From a checkpoint of a small mixture-of-experts model trained on Wikipedia.
Size: width 192, vocabulary 2048, 10.8M parameters.
Below are experts of layer 6 (counted from 0) of a mixture-of-experts language model. Rows are named up (a neuron's input weights, with its number) and show model dimensions 64-127. Each number is 200 + 20 x the weight over its row's rms, rounded and kept within 0 to 999.
Before each expert's rows: "mostly gets" lists some tokens that are sent to it at least half of the time. This comes from a sample of Wikipedia text that the model never trained on.

# expert 11
mostly gets: " ", " c", " p", " de", " dis", " ca"
up0,206,184,231,203,168,218,181,230,201,219,208,198,226,195,192,199,181,200,187,192,230,168,224,215,206,196,224,185,179,208,213,215,165,201,191,194,217,244,186,182,211,198,186,193,167,199,202,211,221,200,194,204,177,217,222,214,208,244,205,188,140,188,254,198
up1,212,171,193,216,193,220,199,220,212,223,211,196,230,205,165,192,158,172,194,192,175,215,195,217,197,212,170,179,212,215,224,194,212,201,208,170,187,210,214,181,238,230,222,176,189,223,205,210,211,167,162,188,229,256,183,204,186,218,204,198,194,217,196,176
up2,185,227,234,181,180,231,227,223,198,198,225,212,200,224,181,225,179,193,178,184,201,209,192,185,204,237,181,191,199,177,204,179,186,209,184,187,213,252,186,180,170,179,201,198,186,182,234,177,224,189,229,178,167,205,184,213,180,204,200,178,214,219,192,190
up3,209,203,218,211,215,234,216,200,199,211,232,194,220,203,186,206,205,198,171,168,201,218,185,155,182,185,190,225,200,187,227,154,215,192,189,182,185,215,206,191,228,209,206,202,158,172,198,195,196,175,213,228,221,205,214,192,199,236,205,209,185,236,190,209
up4,211,196,222,225,154,169,164,231,214,202,196,193,172,214,180,187,186,174,229,185,229,192,181,174,210,213,210,203,178,210,262,215,195,213,210,176,182,198,209,187,175,234,215,179,199,201,215,199,178,178,168,184,242,206,200,243,158,192,181,172,181,200,197,209
up5,178,188,205,211,186,199,147,178,203,223,187,183,172,196,206,177,216,180,156,211,208,214,146,216,204,179,174,231,209,207,223,237,178,211,217,212,204,208,218,205,218,192,232,182,215,202,201,242,224,216,235,174,211,203,213,199,201,191,193,189,203,172,222,193
up6,202,210,223,203,229,185,188,194,194,214,216,203,249,242,227,170,189,177,214,188,217,191,208,183,170,178,189,193,194,229,228,190,189,175,218,219,168,220,196,216,197,194,188,193,192,189,182,191,190,230,198,231,226,236,229,216,204,204,201,204,217,204,183,220

# expert 15
mostly gets: "---|---|---|---|", "°", "′", " km", "%", "–2"
up0,237,185,177,220,198,214,213,196,202,195,177,170,204,189,192,220,227,246,176,184,218,172,230,208,191,193,180,151,206,209,178,216,203,210,228,203,187,206,216,223,220,209,178,195,165,183,232,188,210,179,165,200,192,211,226,195,209,208,201,170,191,202,184,205
up1,201,222,209,207,216,226,205,214,222,205,184,192,203,221,195,230,233,187,174,211,211,187,210,166,198,182,173,188,202,213,197,215,180,195,212,220,217,216,188,164,233,214,245,204,166,169,179,196,173,207,159,201,251,201,224,203,167,207,187,204,195,223,199,195
up2,193,211,212,202,231,201,223,218,216,196,199,205,219,225,162,213,208,172,208,199,235,227,190,187,215,219,210,172,179,197,196,208,210,202,173,182,228,215,241,186,227,217,184,189,172,232,227,189,207,180,181,201,203,187,216,177,188,192,209,186,198,168,215,176
up3,202,183,235,229,199,195,172,193,206,207,213,203,177,192,198,200,245,208,187,219,202,214,215,213,164,182,208,173,212,160,213,193,200,216,201,223,201,198,223,181,218,194,238,213,225,223,207,174,200,222,209,216,189,156,223,192,170,233,203,189,187,237,201,195
up4,191,206,198,178,209,199,185,209,165,190,185,212,185,259,176,201,171,190,203,237,194,188,198,204,226,223,212,202,213,220,181,207,205,194,230,205,188,184,228,197,153,167,201,190,233,219,225,211,203,193,182,194,230,200,186,238,210,208,181,233,182,187,190,240
up5,149,212,201,195,156,176,230,201,242,236,186,223,194,192,203,208,219,196,193,217,208,189,150,192,202,201,185,199,214,230,206,210,208,152,158,191,193,207,164,207,199,210,227,193,223,205,216,182,211,230,207,171,221,192,230,228,215,202,178,179,200,192,208,207
up6,203,194,165,196,209,203,212,182,173,179,209,211,218,241,177,172,213,217,247,180,218,220,199,220,202,192,174,204,173,192,229,185,210,216,186,194,205,197,235,172,231,227,185,237,208,210,216,203,197,217,191,193,248,158,215,191,229,208,208,186,218,159,201,184

# expert 10
mostly gets: "ć", " Park", " Stadium", " Town", " County", " City"
up0,205,186,192,209,200,189,221,206,215,178,198,167,202,198,207,217,181,188,233,209,252,186,226,254,199,211,230,173,188,204,201,189,188,208,228,184,188,204,241,214,216,185,184,189,196,207,235,194,198,200,221,229,178,205,221,223,166,219,204,217,188,172,212,212
up1,209,222,220,218,228,188,189,189,176,184,202,194,228,193,193,208,205,226,191,217,151,214,190,187,197,181,211,188,200,177,200,198,193,192,209,212,175,226,169,210,160,210,203,210,178,190,209,164,231,202,197,191,234,197,212,182,203,229,184,199,208,181,194,170
up2,213,178,236,199,207,224,210,208,201,197,180,209,186,228,208,219,202,185,181,255,224,160,210,188,200,182,172,185,181,211,197,198,194,186,222,232,192,226,191,184,227,205,226,203,183,209,247,208,194,216,176,173,216,196,215,209,206,208,205,182,182,194,236,197
up3,188,172,214,186,205,185,217,236,205,210,188,184,207,196,215,217,212,217,237,173,206,232,178,179,211,176,192,222,182,190,224,194,183,236,150,199,203,177,228,224,206,189,183,181,178,221,186,199,213,181,196,211,204,179,214,156,234,201,187,175,179,225,204,175
up4,207,208,224,195,174,168,190,190,202,211,187,160,181,215,186,229,192,223,192,187,215,175,241,182,208,221,162,161,198,189,231,198,215,221,204,182,170,190,190,193,228,199,208,186,213,180,168,207,216,214,200,230,201,225,196,194,195,200,246,203,191,230,201,203
up5,187,191,187,183,164,199,177,186,227,213,240,157,198,190,228,211,174,199,194,189,238,185,197,206,152,203,189,168,215,205,217,233,182,193,229,166,178,224,206,193,236,203,218,211,208,186,183,223,190,208,146,218,194,207,211,205,186,187,180,203,174,231,178,195
up6,191,198,192,185,205,206,174,191,176,231,160,206,204,225,207,220,244,234,233,193,188,202,212,193,198,146,170,200,173,198,174,195,219,187,210,225,205,192,196,224,211,188,185,186,229,205,195,219,193,206,233,193,188,198,217,189,208,189,205,182,194,211,173,206